From a checkpoint of a small mixture-of-experts model trained on Wikipedia: 80 experts in each of 13 layers.
Below are experts of layer 9 (counted from 0) of a mixture-of-experts language model. Rows are named router (the router's row for the expert), up (a neuron's input weights, with its number), down (a neuron's output weights, with its number) and show model dimensions 256-383. Each number is 128 + 24 x the weight over its row's rms, rounded and kept within 0 to 255. Numbers have three digits each.
After each expert's rows: a language model's description of what the expert responds to. This comes from a sample of Wikipedia text that the model never trained on.

# expert 21
router:149084137118150120136117129144095097117114103155135142121132121131136128113146157120126113127121079138088132087107101135123184157113102080126134124126135162145110141120156150128151130119127123108114074137120167156112156135120095099155168138147152141118137126133151110058123133124074071123137114131063140128169149172107100116137068109134140131136131094084146147165117149136149119164148
up0:058150130098117096123176156136113149152126089135151146139123099173162130151087152143082140127146148183103101115086114129108095085110158132103140133128154171157124141137120142099085112147156121120148119148168126192131116123102139132136134138129125103105110101096150094123098112139142142140135110130167138116152128122097150110126155134104121090157124113138145142148121151119146150125110
down0:178136149117142106104133105119106168116147139124104146098118169079124119151149110084160150126145127157132161111133163170139107116172125092163107128112099129142136170095106112136136108147150133070134114133148131137140090101131115139131106123125143116116153133127131067158131112116123119120136098137140097144087136112120159141144153151114119092118113130130203149109159120108118108124138
up1:133097119124125150137163148127112156139168105174138150137097106113149131096130147101127173132149162145127126146169154104126123167107114128142109122101172144122149158159116117091151139146138160138156164109140149100132097120147167111137135089140143153127130173115101102158123081145071103138153116101155146122132104119165152107128134152115131126113169183114091132121127152135149117145129
down1:118137091166126128107101125145125132074132158131096139156061130151135131126132093133112162141101120113142151108088143153092123155070097142090135119109138076141135152151133151089135147142101147146152161176168117127124137137108089126130138166159137110145125136147131115113122150135146130137146156134092187112122065141164133133169089172125122165102149154130150112150095106100130109134120
up2:138152125160140101123101172106091119107100128133084090135110112130119096148110128089082125170160097099132151154119112122122128183133084125124130126136093135117149146113135132125145108132162133110099089108159097130140133109122115074154133096131143155093117104112134153137103121168125134111078137110124155155153231130122152152127152153168097125131131149144115154170181143127147135089135
down2:174132117114146140117129140141156167152119157131096132098114146134162137112127150119110126074126118126132150148116123110168101114144127166122136142093158097135148085177108080089123107101152105148153145136135139124120121106132165084120138174117129135144141104132102127149135114114176151101119103178117175147168113157127110178064143109127148175123105108133127164142157093124146125115075
up3:142119105127172160156097141174103123098168164149111146122137122079124145120090154114137130120101142118152118137153127132111104086103137109135148183150126111096079169171146127144116119111112156105118168170119111144154109133166117083110118141163131122140114109111177102131128113104190140121111168128146119101118148092140136125132119139089163104139088119154106151148139147132131130105142
down3:142147163075129138143210150112104121112068120172121108143132145102182077156144133113127126091138143123103130113137148108135169141139165142145143127140099097090152162175097106079094171147126121124119146139120152158130129098169153149103145090107136131138145113127143183132199142154135140120071105173126139110125088092120149117154098147140148157109114124123097137126175078113173090119125
up4:151141105116114136131123108134141152139129140066084119151128127091060093120131087131143104123159142107089096125129078144119121168106084114158173130062152107141158142129149084132103127137161135142128108140146174088163107112146138083113131121061124139116091174100144123144144142124100083107134098163116136128125163140143092105125126168070147128129056148137139122135121099160131105125131
down4:134153125119126132113145115103135107141132138094158104144112155122158197174125129107127127108125129145153097107107126154091147130155120117109101104164116083128141124150132129150127129124136166116112105133146096103160104123136097126125120135147190140158102123188137105171136154121113216135156151112124116140153132089113125172172189142126107113137116123129143139091150139084139178117100
up5:119159157174182154133140156123134112127153138160088115126170131067121161149120120067108116129182120152130089160119141139109095122131116137177137094146155131138156149143111079150114150135135088146095123134144176121132057143101125157160142122123126102109140136144151155125147127083160115132149168114128123081127131146114150120180112112106099100177148118123142138123082125156161121103145
down5:136139156122132099142104116121116172147165119115140145109116106146132155135117144113171140158146140110123118074125098138130136140109155074155108123188105133176104106120110128146061158119136142165090121120162108142104128090153130186143111111130159135124131105155130148159108155138130151106128104118108126147099173143090101109090125148076088156120131118115103169124109136125124163137136
up6:148124104112116110129079102116124146141130085071155101116165138114151102123141145112152152133156141169142121133094124122104124079137155129141134099172097110102147130123098096134148170141144120075112134158151132128099174145146116100118104143144148132097135107173141142112139131113193122129103123128121137158105139118112127157139089136151174120111100122189131100159138142166103082151115
down6:143122129115136128137132145153173109151108134091156162132125110119150105120120145133125151106138128119139084112124139133088134132070153116148094124128170110158179124115092106135128137165089071132118128168130118141153159115148143082104113116071125137101113118114122186121146164134177116105157121115169124107121097128151099150170136148132121113168126138116128112143126134122157131123144
up7:157130074114094132121103152162108124148134190157116115119098133098100097127130152128117106096150144160134101137122168152135117175115095148130128084125091086113145140136133096103162212115136159134117144123094127118116142092164084128126121093110162140132129131148131127101106158117122068154168149116161141103143146113138120129091121122107165160097114112121119170144167109134112118142126
down7:157154110118122148149140148165108104146117089113116092148123115144098136138155153092139125122129122133112113104102120163124151125126123121133142120120129131185135122134142143097108133155157167138163138133117108130084144170141103127134126148120117085089110117151139148149101125130139160154119140113102144143119108091077111145139142127100121117172139143118122135142125174109100143113132
It responds to: Single letters or consonant clusters that open a word, capital or lowercase, like St, H, F, gr, b: Rosen-b-loom, st-uck, kW, Ste.

# expert 44
router:111140104145156148129165135150139133133137123158136085101135124126160167139074116066137119169132138124128134144169123115102137174118128147124129097121120122098117143096117141120150131142094135146112180126108123152115102070149080100128102133097088105139114127130136091091113110175146111149125119118084141161100108107114107140159107107144098117153158133112106152110168140116083112108126
up0:162140133144132121146116132078165146108119112132131154150142118151132130131096124125090106134087116117092136138111111156127144178144135151133125168082133174191106078172122116068129176138117140180116141133122104113119132120147127170110141127112117126144108153135140154121139138134140092080106114122151144152118096111111181110119108126102116119155135159155148106108166142126111188147137
down0:123108140108137166117145127159137107158205142127131157099115136128106094115114109149135125128129141127150148119139112134150140141121096146125156142148118115104140121143129162129159115123099130175109115138140085139143146130125119081123154151111128102184120147079139129124119151096136116146139134114082102137123125104145136174125151117124136176172111171096104164185114105116122153159093
up1:129129140109143114137139138087100074139148129176131148139132138109110137148169107181070119146138150146118097125118102123140120147099136111103149134141175155138103127091113162102118139136147118116151109146149132118146120141118128090131148119134112094146101139131181096140152115149140162158115094136134123126169145140129156118136155107097114123131148106086113153110112155135130132085111
down1:115114105125108136106136108128130089131126126105111094103110154160134108139113137126156114150131155139149136136132157140148082155166110132161128141124080151091137141147114135114113139064104154150122175147110160079108145122134128125143161132123107161132122151105113126115088155118140113105150094109108172117129140109103114143112153081128153126130103165142152112165146096110129130149132
up2:142097138149091113095147102133105085109124137152120161142116154162146128107133125130098132108108209163125119172102190105114122135128120162110127127174154141131154133149094116119134184122109140142151149096130107109105110070136134073120153142115041119127109130134123132147120077100173155137169124137103163126083131158143120121077136129091160101133091087120103120131133146166132110111174
down2:137115094106118116114158141063115147131107108134138087126129111146143121122101115090123147140108137123097164122155112080131107112142105103141117179117107116123135108136107150142106137143154114142167126136136142160097166124156122121122140106182079143136092080105136150137133153158109127104114124115098073142144111123100121123114131170127104118174112140166164136178139085158153120125124
up3:144111208139130106155134163115102089119133160091112142153091129135120126160112114098099142146155083117138086119121144135136108094097161079087160127091128120134129099131134132083141154100124127141154134158103145170141120126109136147121137096175151147129137160130165135138160109129136133140121105087124172122158121136125120148066143122112136139143116089153102119133132155121130122129107
down3:171112178150152145130141090146127136116111122133112160160140128132155101126131141137128134148107096108156118140130161129103129133103127120150167142117144123142172136139148102147117139148148136108126060135150148167141141130120154139137144154165145138166142124117150126136111125168134141110081091095147105161122101132109141126109107121151109159137116114146117136168107112124127141145119
up4:132069138132113155151193133128138177129146122121131138136124110110088156115111128147154164145177122145111139130079074132105083121118119170153113070140114108146103115122095128132114114144130113112139131116174148104130117143151132107090157112157100118107152152124121168125104142136121120149118181129133105140152143135135138126148171135076084114116123115156143143099162135151147192113129
down4:109168143123104150127098119128106126123123108131133093113154140143169119123149168142118138128095142134096087125117099146146184145109150106080109123132143137117121119130130140106120153087126118132108135151067148110113126149131129165105130112093106113101137133118123083128160096118152124102144112134137133126156151122133118148170094110123194100127117164136163123118136124133137121122128
up5:138147135146083139138110119137114130114116075130122122154146164130158102147121122161137084136150129119143104102117139137210125160128111115116113123078113122111125103115112104083141135139098128100142128151149135180027103180138106133130085113134125125145180110219130169144123114105119121164147122151101109112094120139143147137133131168120119146124127117165111100146112069159109172133158
down5:069145107145137155178106140120137137111115150121147089151117155143112124101153131110100083118132143126099167102143135150088128095149120093076106124120103104104136138129104063141144158171129111100190103133139141146152134112126136097108159117130127134114130133172159104149138076124089166120168141158114141094125124145120130167100107137109127142146123136164153125116121110132150146129144
up6:137118109104124075114119122119100119128125110128134139103085135071115091134163134111139127124131123113131107145109148120083122146090151105112079171125103126118153134119092108114144165110132131144126140124128099111116117107128171104095153131155079121144130138127085142133109129076108160138113156038089124112123155108123117117138128108137126112150083163151164099108129100146128085165106
down6:145146130141128142122139166107142135076100137131123134146119145115081103130191133108133125101097122126111087119116116113166183148074134157137120120140115146142132115116138114135109127122152122142103083147097109116120121135132171125145117168146174113073100150120095075151171147094118169159147104116147149140086135139129183136160115143125124120189139106135160120159151096142196168114125
up7:112116155143147113117175062120176132145125099211099100106142146157156145154134150158135113100103141168157169173159132157113124100114149137134130117113115125096131146144134126106136138093101151141130127163109121111097130145104134149151085146127147081135115141141089126161173132127126131118152134110133159115146143092091167160073126148133157154162141156115116141088183116101139145149123
down7:139121110136127116139098121111116147097118150095131166133117157085099127135105073133134121079151123102083114107105114134125091121127124126129115131175117152162136096160094117103107096150108129121146152102108137118152108130120098138115130093117169135113148150105112163056134070145167105100135133121112136150083158123189150124135094138084143126145096137141119159118083119154121117157125
It responds to: Given names and name pieces of people, often after by or a colon in lists and tables, e.g. William, Anatoliy, Luigi, Martin.

# expert 36
router:128134102120155092135120138133163166111129129112136142126152138107193166139140107100128162136137120103097131167179136113090139155115105141109106106152104110065130140164145142151145157145074156141120164111131115141130147099140081106135104088090137124138133141120123115129141165167099142174112126164108119127124146114077124176145119148131112132121132137108111121079167104111086121136130
up0:107151134141109169126131132126102156178130157113112163116113094072159146158150184116105120145136157098139155115116147125096161110136126124086132159088087154111110135100118165155140114220130099212157108124100122102112158141118124141121150091130109079142139144142154118163133149136136115173125128161155113125160154120125113123111097119143115102131214148139079142153123128108071161129141
down0:140152139134129075150131141161139123137155135153133137132123172137130143098146082152151117096148126126172137131135112083127087118118108079127137156135151155153135150120135154115149169101128160117142139113123117112071134129096127100123123124158125086114125153146140149131174132146126104080122090101120180114121138150146065069087131123098105117124129110139143108170147140087163113090115
up1:120142143145158110143143121093180124104123162120154145136142116116189116149093153100127162136130166149121149135146112108102066135135121134146086149152128126087075128144162103119150124131097106170105135142140114156159089133122151128138112134066105203123155149111116087088111134120141101096118130127161167070135115134112101111150153140136146131116123117109150124123150105084109091126110
down1:111149100106113128104145111107117139110137148140146138118116095170130089142140126177099098165137095117129142146116119159106122158158096124125205161174132110127124142123156112149155105142125128086138129136132131137135151092132120101089141080124135113113101130121156178149177111149111165135141144162137088142116110098149145145134146112120086090144141114155162101139102092152120136165165
up2:117104099082104130142132139116083142119105133141170149120166108107115144176109109145109148102111158116124121134129161085087082131137068137126127113137146109112100131104172157091119095112148166132149129150111115107095115140104146125098152088154174116093149156139136169093093122195095117125136143091137117162132140110162121166115128145179135079134122123165141087106133097130098128151126
down2:111139152160139122109101106189131137137129137106115136160108128123123125147109186130150118172137141135144111112113144123157126095122133118143141167159155150105128114120148109122145129143108135125134155132108145147194108106145124128141138125106127168145136137118164108141153127046146137131143105163117143145107146090162128096126089120095192125093116085148103175143088096145147129115156
up3:112151108137121124142149138148153152149122130162136116103132141100162143134166097124121121094095114139165105119119131140123110131081152123135114138124133120083140102110146128147124111120096098129160145155126066113144110096124147158133148127147124154087096110137126117126091142114142119084146149152133133152132112129116147141141155166121177085132141101091145133074139079109095082118148
down3:097119097151097123098136135119164194095117112170123128095117133132121162145152102112170123168112126071108153104131161089113130137103112122100125100114153133141109136129139104113119115089115057094181119125128106116173124084148121109107131122129145153146120124122111139112141119130157163145112117170132122101105103137126118151132111178102130085164117118157096117088140113102133087143105
up4:118112125120112079144134117154137121133090099151137116182129153094125079136122134171140135129087110141102157120098174125108123090128116164151103159070143153129155126137112133102112122155148116135073167130119164153128119109151148103170117137067136143184165124115141110109109141130137149160093152147119170124116143098132168133106157112095155115148093103136118112129121084114164087147098
down4:140123167111154110120128131113088120133118097144096148147134121133123100132084190146166144100114134122119126124130133146165161117128089130113152137116113143120099140128116131135120100107105123154126111126132172061125083110159137134118106131127130106149158162144163119132113171130135129126162125147119118133128089129122126116119149141152115132106155138179111108125104116109160096176122
up5:123121171177144160198103157123126137138169141048112135116112116125148140115155176079136132141109147163144120130138148149146134057119145148114102165106136139157125150091161144166162186080153148140120161093128104126094114132088101158115152094152107114135155128137142155124127086151118134149135127126121127138120132110131058141120145076109109105155158120128130150144094114132119136105124
down5:123118149106134097111116124129159076125130122168130142137144142126098117115087140112141111137170122135118110132161104153124148149146116107142148103112153091106102126175124118086099124130142127156112157126125145125108161110132128084122121158155147101164154129126100156135128127147140087117117115121094108099131152141165146135151117185158119114142113146128124119126144117102134110131095
up6:156159128126164122130105110166133134092124120160133134131106131142113154121153182110151133142149113145188114137164116130158117075159113095099139154124169080105106114086125151111132121153112123156082190127156125118117102186120142114117130105113125115099170137136155172099152146115130102108095119181101126152172145163117109106072099117150112141106147116105142127132103151119158100132097
down6:130145139129132133082122140155114102130105115110155140180111134129152151157097145124096114108101136141106123127096110078057161146147150184124154126118149151133137153141171149171184135137181122079112126084104125109069152141112121137132144128133106158142082106093135131139147144140128133131085119135167126080125156154126127144111125162103122113136087128159115181139106148140115151138162
up7:126128136122124116159147111125131146115117133107153112082112118106145137123140154161094193108142128159110110130129127135160123127106108091131140139103132153155175141099113137114152113135091091102121104129129120182151144129134102159080115146125141097129142113128083114112126099080163120132119142108083129117130120134060122068133165157169138124092153077117090137096078117125129121148101
down7:079140100121127122089095156124151176158142073141122076177182142121106121108104138086125077112135145110142146148137112138147129145108114135140140092120167147104136111147142112128131124124125138149127129092129144172100093162069124120187167186114151135108131102107094101126141063101110142137144138121143115132162161100146151145114107121111095097123151195185128105130151149135140072119128
It responds to: Given names and name pieces in tennis, sports and credits listings, often after country codes or pipes, such as Chris, William, Cyr-il.

# expert 26
router:109141119104107122133127159125135118133110152104117156186121134167153139156160135143153118115134106110128176094124156145122104124129113141100120092127152133182127120159135076102141152136154144149126135140111134154135128112140077091144104087149114154127128141154093108113110096124103077087076117090156127067155117142128147137132125131127118143124126138123126128155093129169164123133131
up0:122113123138090083142145139169103148151137115115130155115137073155110154112106139105132126171086154132145161122124087121113135160107121128126114155129147130118099155154144121082156203128145123152090139119115157104123177097098129135121167141090105122089114146112161150144123131111132125126127207081141152132110134131122107169151116123090115131152127156106110073123182108092131155092156
down0:124167128115162129151140135082107161105122077166112073115145095141148134108126112092129145108128135180131071152148150112098124114097104101105139128139111138111189180107138145137132115118142147146131127133174146128116109155174126104108078093131156144124119114117108117102113113166153159150137131141116105116111115160103129127114134113130085131125178082166114131127147094131134126134137
up1:120151105126110135105114158159131178141141075100145155141125127123131111144160129132124165103138126133124151166139135127146106120100173133141129112118101114109144121107111146126131144132159101164115133159113125138171125168127130109142117132132116088086107088138112110125083147125167103138146116131154104111137134156156125127132110136077133187161129173155139149159099158149118133114136
down1:139114145112154132114096128158145120183083131154104140117184124129149151148096119139115139111132102103153117095129096103145173147139134189130125139078133121129158130115140141120133131130119146114135153120116114160095111119114129105147134192112131078126099134132169114155135123145119133104130112154124099091114131142142086116132089128119164149118195108129125138094085122125093100132145
up2:138085127136108118100144077092161146139115166137116136109124112122155142086112115122079110135147115180133144116139123104170139133098146161144131111112153163153134140126094116087118156113150113096128102077093107134165131167125108114169145138131146107120148129105151144099100185099123146113123160069145139157147144095131161146112139107130159089148121135130155150111120127133141105130098
down2:128163096113147186153104107124053157123128166151111148084153093143108102198155139153134117108165143174129130130139159128141146078110137081123139131088106100125134122125115163126095139144115125141125126137130151145132100114119130127134114121094118119159134095125106126136125097140129178108149113144133153128171117162159114153086148131125119126150141120153164124146118127122149134173142
up3:137167120149069146128079121096136106115144099133148161134119133140125131132104122112155145162128133083133131137136189112131105104171116143178152066118125156079146136143113126110138146111112139147136136118081138105173132133147154069174115166119138122146129146148086117144140150119121076091148099107122119126126098111114135099079079169116174136115139086107154171126144109163105068147129
down3:129110122130100138153127168079104109153111115108092126121123130104111183156120094166101128121082057153120095133106161142141118125101122104151091166149120138151167144135129085121110092169121115118112136097169087108146167105108125143091168139132109106156131101106135132085132103097118141125166127111119169137138160095156107112121157115105164175143107145077175161117129151150142136146149
up4:140078124112099131114116144148174158146115108142131107158101151077158134125122105164146136121104129101149155108112110148163150110104123136094129147121126093119144148133131127155123119133157148070126085177120126118131143133096078130152113147164132131107135165112166148122121081069129136156144091106138134115137165151175137121091134153118166088141099147143134135128083110140142135144101
down4:127119139144155145106106126114120107072142124142100138104142126126136146171143136107130148140152095090106112114146150134112109129152069128095155145158161143174162145113165110127115143163159112172172104080151127144135106117106125158134115126104131104144117113114136146106123165105113106127175160136139146127082116150095117139155154094147126163143089115115143134122090096149121134147125
up5:154125170114136121120117137106113160151101168131110154141170132132120120158091105153116130105123036115108139115170097136169121142185126137104138143087117117097144129127082119167109114125152147134112133148140141122149123116179108188153129191130160127176144139142130147115119115110166120139112132091153133164119132135130115117116132156142141122187086107166173095105119125117132149130107
down5:166152153131138107154146117180122148174088146133145140166137165127111172132124146157154130137153140159133163142124136135113128115143130118097148107099161103116143120095140094126108113154114139141137119094108133092118099119143147138151156120173117101135128092119113123148111101155151140161107125103161115070139147127106124114140145141207175117155145131103104146175159115141157099105151
up6:089148084113149158092151124100131137105105079119161140144142133142122152152128109119148161145152156139143159113121158143072123141098159141120102079153085104164126101132121135118131153122110135089103100135166133114115140111107128132181124127156107102105145138144112106153122159131120120126117124119109147148132092086108124139084101107099128152109140148132125132156149172139127122133115
down6:169130094112150153123110112088125137159129170158115133151182126084154084128127089120136071070121127082150124140127082091181129115093112122160144132144116145174116082121161127110131095112150100123145133110114124145143107143154169129094180153152110147158140130094122119127106150121153104102140109125124106141080113178116148097148147185123131118130143106190127117155123132111139110170183
up7:124146125117121143153125108147123100130134121111121101151134162190110128118080127123098114152147109128137124149152133149120136144119097120154140100113120151142099142110119143098187146108172146150124105120176116161133122152157153137138156154103084105083094097146113130065129160130150121155182152161177149102143164104136151161147153155127150085147148139085099133133148128121135106154122
down7:157163136118142147120120164124128131157184133090175152142133153128168135148102071083116136098146121158106099145134147157098149123134106116166156111120141163097146151106120137151117095128144123090135091092144130085155097119108151154121161123100114112128104158146141101114156173176114195163142122094141086169117163083111096144156131149099127141147087098109148185168119112127167133162129
It responds to: Syllable pieces inside romanized Chinese, Taiwanese, Filipino, Vietnamese and Japanese place and person names, e.g. Taichung, Saigon, Hong Kong.

# expert 1
router:123104147126162146172137131134161131133133145134081148110141134158177104097092135094140138151151119112163098100157148100112152114127183102096135110119118113094126183122102128124108108142153127167118152120112153156140097118151114095071137102111069172152121166107124131166143135151085091147142125170147134155108113100136063105167095151104088108141139114092082110112074127109079106151130
up3:163121122132159104123146111131136120129124177118145119132128090126133125151139127101110127128082152131085126120128126154117156091089055136121110113136096163141111069095166137118132105121119097116164124097056124151112125140112087154137089113119108143115118126103125103140110117091146140123128081103103154151122102145112116123131159124112122123129077148158130162143129130089130077162096
down3:127163124103121152140115124161111131107165125114137108113125092136161181072151112148121131108107121160146136153136122132135104166170137144144155122145132112124150163130135115097111074130117133174137111119118129129111128117138131109103151153103145089098121151145145165093079138103118110124089137122099133149114142134097190118138159160124138126117116132113146117136110082111119127134105
up4:166148104034111132097167135108104111147137147133115118182127117123122135155161138134131116102164147124086106069122126081151114136132129123130134107117150147107152091108144108127083102115152169128098120142162134164160121116117110147151123135138080123173103123149109098158110093105134082117123105154118130147106110093157135115100177129138140119081114140112112138172126129159133118157108
down4:055113139061124097061094106101158145140114110140135150091115109125147140131120092127128159175124097123163131142111105127113114110146120140120130144149144085157162127147121100117131120110149101124154181128149123141137121120107121135097127186120131103127111124086104131121098114156153139119132167168124132108150139157145148145096108104108132121124125127144156172118087158136124152131127
up5:110142077131134154116136124122136115140171121141135114130131116123158110095095080139178127148128072138155168082134132127092117120120151092165180099131135087105119118141132138073131136160103171131108100071131121137156108095171140139112115185121117116128150152121153128119104167141155121121103164146140144117099114122116143092129113108142129107186160097103133161135111092115094141135086
down5:158148114134171103097128129143079113163154102141125103138120141102137126110132163147136131137094152133132138094141148124134102135109117147094109155138090141116123134082114105103082142157159141095086108156137136103089123109139170113107127134158128142113153158095151108177124170147143134161129131144104147161131125120142125122094183140096112139116116116153098094128140125123140128124132
up6:140127128149144148106100112169150139082150132111103155076184129129126147157141126143075183154133126117147096139111134107149111100126139129163120098163133124130112130133121139100106122106111104093113140083110086150143127126122077156106099168140106126120171139077109159102100181127141125110114127148132110138090109137130115137132159136184180084122105107118100122116146152139132147082121
down6:131166164102084152132137103140136106161155124148149134147109124180144125149093092139134109114132122149138137144184129114144121174163110140111150123123137116166159142120097135135161130111131139108150163154109083121135122125144140162124155108139198141143104115114145117131177090099125142190158109103132115109120145115120156171160106084145032121120164142114145109122120131173153107180139
up7:126133113102092093092121162124153171132150129180143140131117124123142083106174101157083143130146120140115127131139136172112124136120109138113153139120132149128109144156141128097104131090126124135103119121115111137140146097171161121102110104121117166099114107102122119104098122129135135125153096132135107078108149162134089132118139148130124163100092130094144121159117117151121164134092
down7:139134111134150118101135116079132100181098141135145144129158098132131106118076103119108153143099152154062098088088119093169083132110115116142124102136145136117133093117133126138157138099096126105105108126133136103121100139102167130142110159146117115126144164097145125127125135130143135102088108124096135114117117122121098136154152124100116164116095131135125117102134147106123109140141
up8:128123140095160161160168128102168138081128105107139147165084128132141091133128153158145134112112118162107107137133114124102102117105121108103168129138125160144123165139123114073107143127145139119152129129107088113115096128132165115166108130147137122176138105125123155106163136116123164182134100126083155057153180094088120123147146147132153126125142089160086127120117076110099119108140
down8:114140139160118149115124123170090118137153128095103123103090125123133123105145137152143135112135118108154136096140113117152191125088161119140124127135110145117113128156158152132145116106135129087150122092109104142119145140129129081118149142104138126107177120098175151107143110154137144092147163104157113149123122126157157148133113100149130072120134133101138160118120182152153123129196
up9:145120138121158152108117137139122114110152116135096133116125055152101136141112160165101143169108123094114090146115118152129123118159129123123113119158122154153106076101143146109161131121116110134158129147154174124122101121137129089143152102112109105082142131134142098123166147123109158101145144114114096099090122144180133124120115092159107097128104141160166137123094128121128125150124
down9:097150158134085125150099056140168106144110105136140158131167121143126140140150168127080103120155119143102133138133115134066155153148171112128149133133103154102174132150134149124101091118133083133139107120115130100107073102156130140130088136124122109162136177123103116132127080150125115111126158123093131143114178133111123131166137148130117122102133136144098140159122137159161147114099
up10:144111155095141091109126116125169126113163129128132129152150135120167158102147101091123110138131135085088123115130142148133122131092152126144088090133171084098109174160080088149121119105123135104129127094092097137139137087100123089110106113094131147138131113099140124099101118156144135128135072168121160149094179118169103159113163122114121081140128122124112161105121117132095132130121
down10:153118116141158122126150122105119111107162136162110089080130143103124145096121141135125181148137094145144121115114109153132121116131110160154114128148107151128158128110140105120176115154129100120144094109200164125099111156111131150164130169173145131138092169090149130106118131136139104099146104133120106156123113157129085133112105165145122091126092159128094106149114160103115144112136
It responds to: Word pieces inside personal names, especially surnames, often in sports result tables, such as Stepanyuk, Rusidze, Smith, -ović, -kov.

# expert 47
router:125107166155148154152120103129144120156154135109109141133089137131185109142142158146168151131125126103118154116140095119110171124128127128083124127179104174121136136129123158164121128139158069143133113140078163123134106106125087101089135084145146137141104161112136134128179153151103119148116133073158154148134130098171123151140162118084094135113113088160103137121070120102121114166135
up0:116124102115135153135130116128151125106122112110118115121122142153150141115159101136127114135153138086152160141112104145106157166128120104093109137136137107109086123150126139118122097165102125089135106112123135131177160122135133139175114128136159149146109107148180117099157087091139155101136122146137149123145160152165130089112138104135123126168124142158136102132161138117130167127162
down0:168139101120111153169120144147133114092100125115111191096067135118102138145109156139148101110114117148109097154129139139171091119114093105188163083139120122155156140119100198115147116134112108117099128163114160127117091135106148136125109108161167109179142116183132138136130143145095121124089122118132109166126093127117146123128125173117122122132124124142080095105128089137081126088154
up1:123136180133107109098150145119152145116137124116127144111071121158133124143138079108147114171151111136140114168127143157151130212106133136127090139128093142106119161113080162098156127173111110131126149124089113094142122135099109119151126128130137144159095188133128078062136122123158092090130125098125139152085160112132156114138146150114148130055132114137123106126112142132114143106086
down1:075128088103102114141105092171100058130136102161129137109136112122075128111142119108160104124123108138144113089136146122091176104122125144118141130109126143136122126187133111140121121159118126104145113125115138116127139106110122115138128143130146152098129105134116182145120149106132140135137120116119173146158159160131158123112118101156133135125140134122158115115118112128115149125171
up2:135094115140143206136126089133144161086105161140103126135104151127140071127116095145101136156091119137144115156097159164150123087108116152150110139098099132108098156119182103132110156103123139123142163202134152111145096131121169132111111136181137103126110140142113163133137123135135125174121139177117109146150141125141119125124132134117103115155102124161139127166127099117148104104133
down2:116160155116091155158127083176176125086184166138124128160158121098171130100147110112143151141112098150154124139094130105147097127114121123097123074109127118080149147105154087128162132170138181076125128123109157146146136127126117110123137150137125113158157142150134080111125176157098135128136135115182160077157145156131105167109135107120155134171145069111134130177089134105124122148095
up3:109115094110137139148087140163085119174119124126127132145125151154085083132129125093162079163123124165118150111116126148116139169177145136107128128090127140123120157113172087164170125132149111122108090150211158160138145104117131140136129115121112127104118139144153160163125174135122110135130163127130114133152130125141150124179122156109179137099110126151113130129124123145118126188101
down3:133155122123133116133088143097118068132121126087164116141137094103104136198130143140148130137128166150117179159123146106135114135083089133132149152089159087099116133102100129111095181135132115158144147139120181096152150123155143136111138154187133116128131133106090091105130137096148097142091075122096138132106150132095185121130151059122128156169129145119089161126113126115083114121141
up4:167137105164135105179121144126144117147136116123132102108147124157191115148097119151125159098176187108120074141127153106110151176134149101113104108125150147125129142105127125095074159079142121147135125103098114108154143144124092128140140121129150055091171162155128091098127098122139067151096095140116114150124149145130147151146164093126140086162095131124137161123124095127116136198164
down4:156100128047129152175112132131146141096082142109157142152121127125156140124149180098075136118107128145192164147126128140118127138118140100110115129114092106122106135130137107123150051199092149113106070168158149092112165137110142156139155115119078167151069133131168126130107121118131143122113146108139144080168119169128135103134133117132163141125122154105137156105148172112130140090158
up5:133167083127115153146124166112136106135141157083132166123123155099107120158142148078151132103185178120109135130146168115145153168116093136138155105141124115118099149135116152109116133100088118103125121166112132131174130094119114088136102157117147123115142133128138118088069085153134112117109107123137139176130127145145178142109151090106099154072124140087150132151122132089110118115115
down5:135070145137152163143132173115104119150132122126100135105133151088152156130138151124126096099130103133116124159114165108105131180092104135108126113162098144153128120108133185171165130150154147090143132132105126131137140134158149152162150149105152121155155143142115118133100105108131127167146101138127159130122110082096111111140159150140140131139131149101133154115159096107117135129113
up6:166121119119117131122127089097135149137157130072107140129126109090134131090120146127137144129151164144127078106183124142147159121126139163143133142138140133144111167106175126105129108117134107123123169075119136099149109131118137130179142097084128105102074126130086131123173141181118102118111137154092124118148091105173140122097115156138118086135083133167137105077129090139118124127098
down6:152133102158096111121139142148107137130149114142114190140161124114083094140101098104176162121080136123147143112115149113117125108088144160122129153120115121131119163118115136150131122144097124112133135127052159131110141101161115135114127092093131148108136112152157126117143120135174143132134116128154161121094124135119088134107151084091122145131129158118121128133149118127129122118130
up7:130121161108141137095119132147169140113142108132141141132169126108101178122145118102127182167147140121148105172170103145112130103124151156105146174151137131130160075121158146094133106145120143123095104147132086099154155148131092132111136149122110084145124142110149139151135140107129104111139106114129129156108155128131109124118096111152118125124104136116169114102122157146119103145121
down7:127129107138117151119063143168108104134152137117136175126135180100131102158085138108138162101150103129145148102105126128168119120129114133105156135112158087117148135119090105103134138120150079116107106137085105113122101185074137123116124090112178100129109155135123084124153096147138097157115119160144142101165137117201118090143132116103106120093104098093152160106122126137156123108162
It responds to: First letters or word pieces opening personal surnames and given names in cast lists, sports rosters and credits, such as Rod A-mateau and McC.